Experts of a small language model: vocabulary 8192.
Below are experts of layer 2 (counted from 0) of a mixture-of-experts language model. Rows are named router (the router's row for the expert), gate (a neuron's input weights, with its number), up (a neuron's input weights, with its number) and show model dimensions 192-255. Each number is 128 + 32 x the weight over its row's rms, rounded and kept within 0 to 255.
Before each expert's rows: a language model's description of what the expert responds to. This comes from a sample of Wikipedia text that the model never trained on.

# expert 53
What it handles: Articles and possessives starting noun phrases after prepositions or verbs in prose: the country's, his family, its, their.
router [149  90 113 120 178 118 173 137 162 136 157 131 123  79  67 118 120 144 130  86 108 139 100 108 129 135 149 107 155  89 146 139 154  98 147 108  85 125 126 191 140 155 149 160  96 134 128 100  95  80 126  71 164 148 115 131 130  97 176  81 123 133 117  89]
gate0 [121  86 130 175 121  57 101 134  69 174  98 130 133 111 156 122  92  96 239 160  99  94  89 163 122 103 130 129  99 134  84 131 132 131 127 182 119 150 146 127 103 152 119 125  75 148  89 131 146  70 100 136 176 129 100  99 140 104 205 150 117 143 159  41]
up0 [ 80 174 171 131 149 147 151 175  74 124 119 137 127 144  94 155 142 172 145 157 144 147 145  60 144 114 126  22 113 134  87 143 109 114  89 103 167 134  75 143 141 156  91 125 145 118 170 130 108 154 106  74 106 118 123 129 103 100  99  91 155  97  84 122]

# expert 23
What it handles: Number pieces in ISBNs, page ranges and tennis scores (7–6^{(8–6)}), and pipes ending or separating numeric table cells.
router [ 98 131  86 168 102 117 103 139 183 149 136 104 124  75 103 161 130  93 138 125 130  84 102  97 202 119 118 115 180 198 114 111 135 115 122 121 129  81 114 150 152 209 108  65  92 113 107 131 131 133 111 126 180  77 101 135 120 136 134 113 122 105 117 120]
gate0 [136 140 153 127 153 160  98 123 160 128 132 118 116 123  89 146 131 121 100 168 128 159 143 164 111 169  98 161 171 145 130 118 160 142 131 105  89 169 110 161  99 184 136 136  90 118 100 155  96  71  76  92 102 149 138  84 150 114 153 104 159 112  86 128]
up0 [194 167 146 142 103 150 123 109 147 109  96 113 126 112 128 114 143  97 152 130 187 169 148 172 189 114 160 163  85 106  71 145  99 120  94 105  77 141 111 166 141 103 143 108 144  64 150 148 157  93  97  91 151 137 169 104 117 149 127 137 131 119 144  55]

# expert 57
What it handles: Prepositions like to, for, via, with following verbs or due in explanatory technical prose, as in due to, need to bear, suited for.
router [154  36 136 202 108 111 147 148 123 103 201 127 110 127  92 136 109 125 122 108 145  99  98  94 117  83  84  94 169 117  95 124 151  68  86  68  63  92 130 123 138 134  99 107 143 126 168  32 114 146 126  76 132  88 121 122 112 121 138  99 122 118  56  68]
gate0 [143 158 189 125 116 123 151 198 172 133 149 186 125 115 149 173 139 104  89 101 103  99 118 153 116 126 139 105 179 144 106 139 123  86  93 128 156 111 124 106 168 148 117  89 147 111 141 137 136 135 130 104 119 153 128 126 106 185 221 166 117 122  37 161]
up0 [163 214  78 163 145 112 108  94 140 120  69 170 134 101  91 103 133  82 132 152 144 127 131 114 161 114 126 131  69 138 120 125 145 152 141 159  89 128 120  88 108 157 142  95 136 136 107 140  81 149 195 158 122 123 121 135  97 122 133  87 130 206 106 149]

# expert 47
What it handles: Table pipes right after a person, team or title name in sports results tables, such as Mika Vasara | Finland.
router [115 111  84 133 140 151 112 107 199 145 141  80 101  54 139 143 109  68 134  85 123 106 118 121 185 147 134 142 161 161 164 120 175 144 175 142 104 117 149 113 148 189 130  67  82 108 169 111 150 130  95  67 181 121 107 143  61 122 174 102 167  98 111 142]
gate0 [ 57 123 164  55 141 125 143 124 116 151 168 136 105 138  85  96 131 139 165  99  99 125 143 124 171 173 141 168 172 106 165 146 166 143 183 170 162 130 173 127  84 174 139 140 125 123 100 116  62 121 104 148 172  79 127 120 119 129 125 133 123  94 122 151]
up0 [ 73 138 139  75 138 132 192 166 146 113  64 133 138 139 118  94 124 139 191 116 146  97 138 121 142 147 137 152 138 133 124 133 140 143 169 115 146  95 163 143 103 144 126 146 141  99 171 146  80 131  77 119 228 123 144 122 119 149  88 140 125 155  88 180]

# expert 51
What it handles: Paragraph breaks and opening quotation marks after said or colon, before quoted speech or headings, plus verbs like said.
router [124 116  84 136 152 192 139 173 184 101 183 128 126 148 117 131 142  96 182 116  93 141  88 130 187 177 103  66 155 158 173 108 150  92 143 129 117 103 125 154 138 178 100 154 129 117 171  66 114 160 147  91 126  96 107 143 103 113 121  60 162  84 109 118]
gate0 [122 141 139 155 111 181 175 119 137 178 128 143 126 173  90 116 137 138 105 135 127 167 178 132 177 105  61 104 120 176 135 122  94 159 118  94 120 155  99 100  92  99  80 128 110 172 106 132 136 164 183  56 174 148 151 135 117 180 166  81 100 172 103  95]
up0 [110 122 133 199  98  69 128 200 160 100 141 124 103 133 167 131 172  95 167 110 104 140 111 103 144 131 173 127 139 179  96 130  44 123  80  84 136 114 152 171 180 136 155 154 139 108 161 173 138 130 121 114 206 121 125 137  77 136  77 158 132 173 168 139]

# expert 34
What it handles: Articles and small function words (the, a, an, through, on), often in descriptions of railway lines, stations and routes.
router [ 73 133 110 187  97 132 157 173 119 124 122 129 115  67  93 151  87 128 224 112 151 143 140 147 151 199  72 122 115 131 131 104 124 128 107 108 108 144 176 141 184 151 151  67 122  84 152  86 130 140 104 121 153 141 123 126  84 123 154 123 177 113  98 124]
gate0 [110 118 163 117 147 112 171 139 114 116 200 147 133 172 149 164 106 138 144  68 162 103 169 156  93  62 110 139 151 133 147 145 123 175 131 114 165 140 171 126 116 150 132 126 110 107 138 122 118 154 135 151 144  55 123 141 201  89  97 203 126 139 162 153]
up0 [ 92 164 118 126  88  98 111 154 116 146 159 144 111 188  88 107 118 155 157  67 136 185 161 166 150 184 117 114 131 139 148 151  91 144 125 112 110 112  96 139 135  68 151 112 109 159  49 101 141 123  91  83  98 108 141 103  76 137 179 129 103 122 127 174]

# expert 49
What it handles: Periods after track numbers and other tokens in album track listings and release info; "2. | "Mean Girl", "Label: Geffen", album, vocals.
router [118 124  61 146 168  58 120 162 115 204 100 100  99 124 112 158 130 123 173  65 126  91 119  98 140 134  57 115 137 122 129 138 157  99 188 109 121 126 154 138 154 164 125 135 101 105 158 120 104 163  55  93 145 111  91 139  82  97 139  86 187  83 135  98]
gate0 [164 117 158 106  96 149 102 155 153  72 106 142 138 144 159 124 114 125 108 161  94 125 120 126 100 136 101 154 144 136 167  97 109 120 160 137 110 121 167  87 108 129 135 164  90 106 120 148 136 121 103 137 178 137 112  85 114 103  71 102 163  49 170 146]
up0 [107 155 100 162 103  80  92 144  89 138 112 121 210  91 181 199 125 111 111 111 212 169 176 108 109 123 133  91 131 183 147 146 145  98 129 143 103 164 115 148 133 102 106  75 166 147 107 111  52 140 165 142 141 129 175 158 151 181 171  94  81 147 155 141]

# expert 37
What it handles: Digits and multi-digit numbers inside data tables, coordinates and measurements; "| 89 |", "34,813", "118°19".
router [139  90  82 111 119 131 174 155 146 112 187 103 149  88 108 110 106  97 141  99 134 113 140 106 168 130 122  99 179 168 167 109 136 132 128 160 106 144 161 160 146 187  97 113 113  90 177  88 158 138  99 124 222  63 110 184 103 115 184  87 153  82 100  83]
gate0 [171  92 161 136 158 106 169 128 141 132 170  83 134 160 154 117 112 184 103 167 148  86 129 135 156 134 150 119  74  67  90  97 143  76 150 137 119 164  88 126 110 168 202 137 159 138 133 122 149 111 129 141 176 164 149 146 136  99 146 175 137 159 164 112]
up0 [138 115 174 151 138 143 122 126 123 126 128 131 154 133 138 120 106 105 122 133  67 141 136 169  98  91 176 159 112 135 163 128 126 126 161 199  68  63 125 131 141 136  85 166 103 156 104 101 115 112 164 102 107  95 172 185 174 171 117 124  97  90 123 180]

# expert 63
What it handles: The word of in titles and name phrases, like Coat of arms, Duke of, Session of, plus the after verbs and prepositions.
router [104 111 106 146 144 103 140 155 141 100 135  81  89  62  71 190  89  86 109 133 113 102 103  89 167 118  95  82 189  96 129  65 158 110 117  89 117 124 158 117 143 194 132 120  74  88 155  89 133 168  87 121 172 111 117 115 119 125 157  70 123  85 117 108]
gate0 [154 195 142 172 107 169 117 156  65 127 136 114 115 113 178  94 121 109 116 165 141  82 144 161 137 131 128  98 118  99  89 102 129 136 114 190  88 103 146 132 132 101  70  90 150 131 130 106  60 113 122 142  52 124 102 110 146 100 108 147 123 120  82  69]
up0 [127 128 113 147 126 123 130 158 114 177 116 140 149 128 128 137 133  65 155 143  95 145 147 137 149  75 148 108 159 126 199 115 164 139  90 116 128 150 144  85 119  92 186 112 147 148 124 157 115 155 103 166 160 131 156 149  92 182 155 184 153 117  85 114]

# expert 10
What it handles: Syllable pieces of Japanese, Korean and Chinese names and scripts, plus words in song or album titles, such as Tai-ko, Love, Dream.
router [121 128 131 113 147 129 115 163 174 134 134  90  56 115  83 119 142  97 161  92 120 131  91 120 146 108 104 109 177 114 106 109 197 109 179  73 120 125 173 111 159 158 114 102  92 100 140  85  85 143 123 113 145 127 118 115 139 126 101  72 137 105 115 141]
gate0 [132 118  94  68 117 144 135 139 146 109 139  96 116 136  82  96 190 141 146 166 144 126  98 178 142 148 121 154 136 130 129 145 154 110 150 117 144 140 107  96  98 151 159  96 132  85 124 138  51 144  99  90 125 147 136 135 123 136 139 154  93  80 121  94]
up0 [ 93 174 136 111  98 109 153 154 170 116 164  79 158 117 152 103 132 141 134 119 148  97 158 123 145 131 123  95 127  94 197 122 128 130 129 131 129 115 126 120 131 120 174  83 155 101 155 147  88 116 113 169 159 108 162 125 151 152 147 173 111 159  98  82]

# expert 15
What it handles: Word pieces inside French, Spanish, Italian, German and other non-English names and words, such as Dé-co-uverte, Pad-ua, Lor-raine.
router [149 105 116 126 130 217 177 162 166 147 115 116  99 121  21 134 102  95 126  84  94  74 151  93 170 158  89  65 154 126 167  75 157 138 220 137 155 135  75 122 175 116  64 123  44  74 102  82 136 138 118  91 146  98 167 131  99  95 123 111 116 122 147  77]
gate0 [162 197 109 109 191 161 114 127 138 119  80  88 201 137 140 147 137  86 126 120 110 119 140 111 197 187 109 138 149 128 105  92 111 115  42 158 118 136 143  99  89 193 160 109 116  82 113 141 147 121 147 141  52 105 101 122 137 140 141 130  92 110 117 147]
up0 [131 103 127  72 104 162  95 155 117 147 100 140  98 164  98 105 114 147 110  79 230 101 167 135  90  78 103 156 138 114 108 133 106  78 151  88 107  98 122 199 157 145 119 150 129 161 110 122 159 169 139 120 110 105 187 111 104 153 118 140 120 163 110 167]

# expert 35
What it handles: Romance-language particles and the first pieces of Latin species names in taxonomic lists: de la Cruz, cr-amptoni, cal-ifornicus, El.
router [ 86  86 106 138 148 136 181 144 175 121 128 119 100 122  92 136 175  66  83  92 127 121 179 117 142 115  76 103 148 143 162 134 136 154 174 122 111 134 113 111 136 167  86 106 116 121 144 110 194 106 104  91 160 106 149 144 111 106 148 144 144  89 129  94]
gate0 [103  88  74 119 121 108 236 142 118 131 152 155 127 186 101 205 158 106  69 126 130 138 102 116  97  44  91 153 172 142 167 146 152 130 154  99 142 187  88  70 129 134 107 128 125 140 132 169 134 136  94  55  76 155 143 146 115  94 170 107 125 106 145  96]
up0 [106 115  97 128 147 164 126 133 172 126 131 100 104 139 125 103 131 150 116 183 119 168 144  99 100 106 125 113 118  53 147 110 122 128 119  95  67 106  58 132 138 122  99  85 124 116 189 169 158 127 116 102 110  39 168 100 119 130 135 110 178 103 101 134]

# expert 40
What it handles: Numerals and digits, especially row numbers in tables after a pipe, scores, years, and amounts like 72, 1, 4.
router [107  98  60 138 139 137 106 189 175 141 158 134 142  65 111 141 136 120 173  74 139 113  94 158 171 103 100 135 168 106 153 124 217 101 101 111  88 142 134  84 129 168 131  91 102 128 166  73  90 147 109 112 122 107 136 121  95 151 160  76 114  93  82 136]
gate0 [132 138 112 208 160  97 154  82  65 198  66 102 112  99 146 127 188 171 109 160 137 121 120 150 149 129 141  74 137 151  86 117 124 132 118 123 166 146  82 118 113  84 135 109 169 107 119 118 143 127 111 101 124 134 142 128 117 119 178 138  53 158 122 125]
up0 [189 144 113 159 211 133  90 107 156 146  68 121  41  81 137 136 141 187 126  97 160 144 102 115 106  62 185 136 142 155 127 155 156  93 104 164 146 114 160 143 117 146 140 125 184 123 136 129 107  51 130 165 172 112 101 147 150  59 173 117 125 130 109 144]

# expert 24
What it handles: Pipe characters dividing cells in wiki tables, especially at row ends after numbers, plus semicolons in score lists and units like degrees.
router [144  98  80 117 129 148 107 158 164 125 173  97 102  71 115 179 115  46 124  78 129  70  87 113 126 109 106  83 161 140 172 108 136 121 100 162  69 133 145 131 153 162 124 113 115 110 116 106 115  97 125 123 191  88 114 146  76 122 182 121 145  66  63 109]
gate0 [208 143 113 105 150  59  81 148  89  99  92 119  49 122 112  96 142 161 126 145 161 135  66 123  99 112 108  99 135 154 106 115 107 129 150 107 150  90 136 177 169 171  93  86 137 146 101 164 138 152 130 131 105 111 226 174 104 151 154 101 198 160 141  88]
up0 [154 113 143  93 133 122 110 143 131  92 116 174 102 100  89 148  92  85 157 104  94 144  75 189 154 190  99 137 171  79 110  77 139 176 176 125 187 156 165  86 106  74  93 141 129 114 138 114 142 151  91  83 135 178 180 150  89 122  89 101 153  98 185 105]

# expert 38
What it handles: Letter pieces of Slavic, Romanian and other foreign personal names, often after country codes in sports tables, e.g. Andre-i, V-ladimir, -ić.
router [ 94 151  73 167 164 102 127 124 188  83 140  60  73  84  85 153  94  78 134 102  98 101  83  92 140 171  84 107 125 129 172 163 114 114 102 123  98 107 156 158 109 137 136 159  94 129  96 104 108 139  92 128 174 108 140  93  87 108 132 106 111  90 141 113]
gate0 [114  94  55 140  84 118 133 101 117 132 109  95 130 150 154 133 115 115 183 134 107 188 127 169 142 141 144  89 118  82 144 121 197 138 159  99 115  99 103 120 128 147 136  91  73 119 176 216 197 146 102 147 151 117 133 198 100 114 135 166 205 129 134 163]
up0 [184  47 132  85 159 159 111 128 156 152 171 134 119 138 127 115 130 136 116 170 109 109 151 122 126  82 159 133 126 165 167 173 123 163 133  98 132  83 103 101 113 139 122  97  79 191 181 161 152 128 113 107 154  54  98  91 121  88 127  95 136 149 154 104]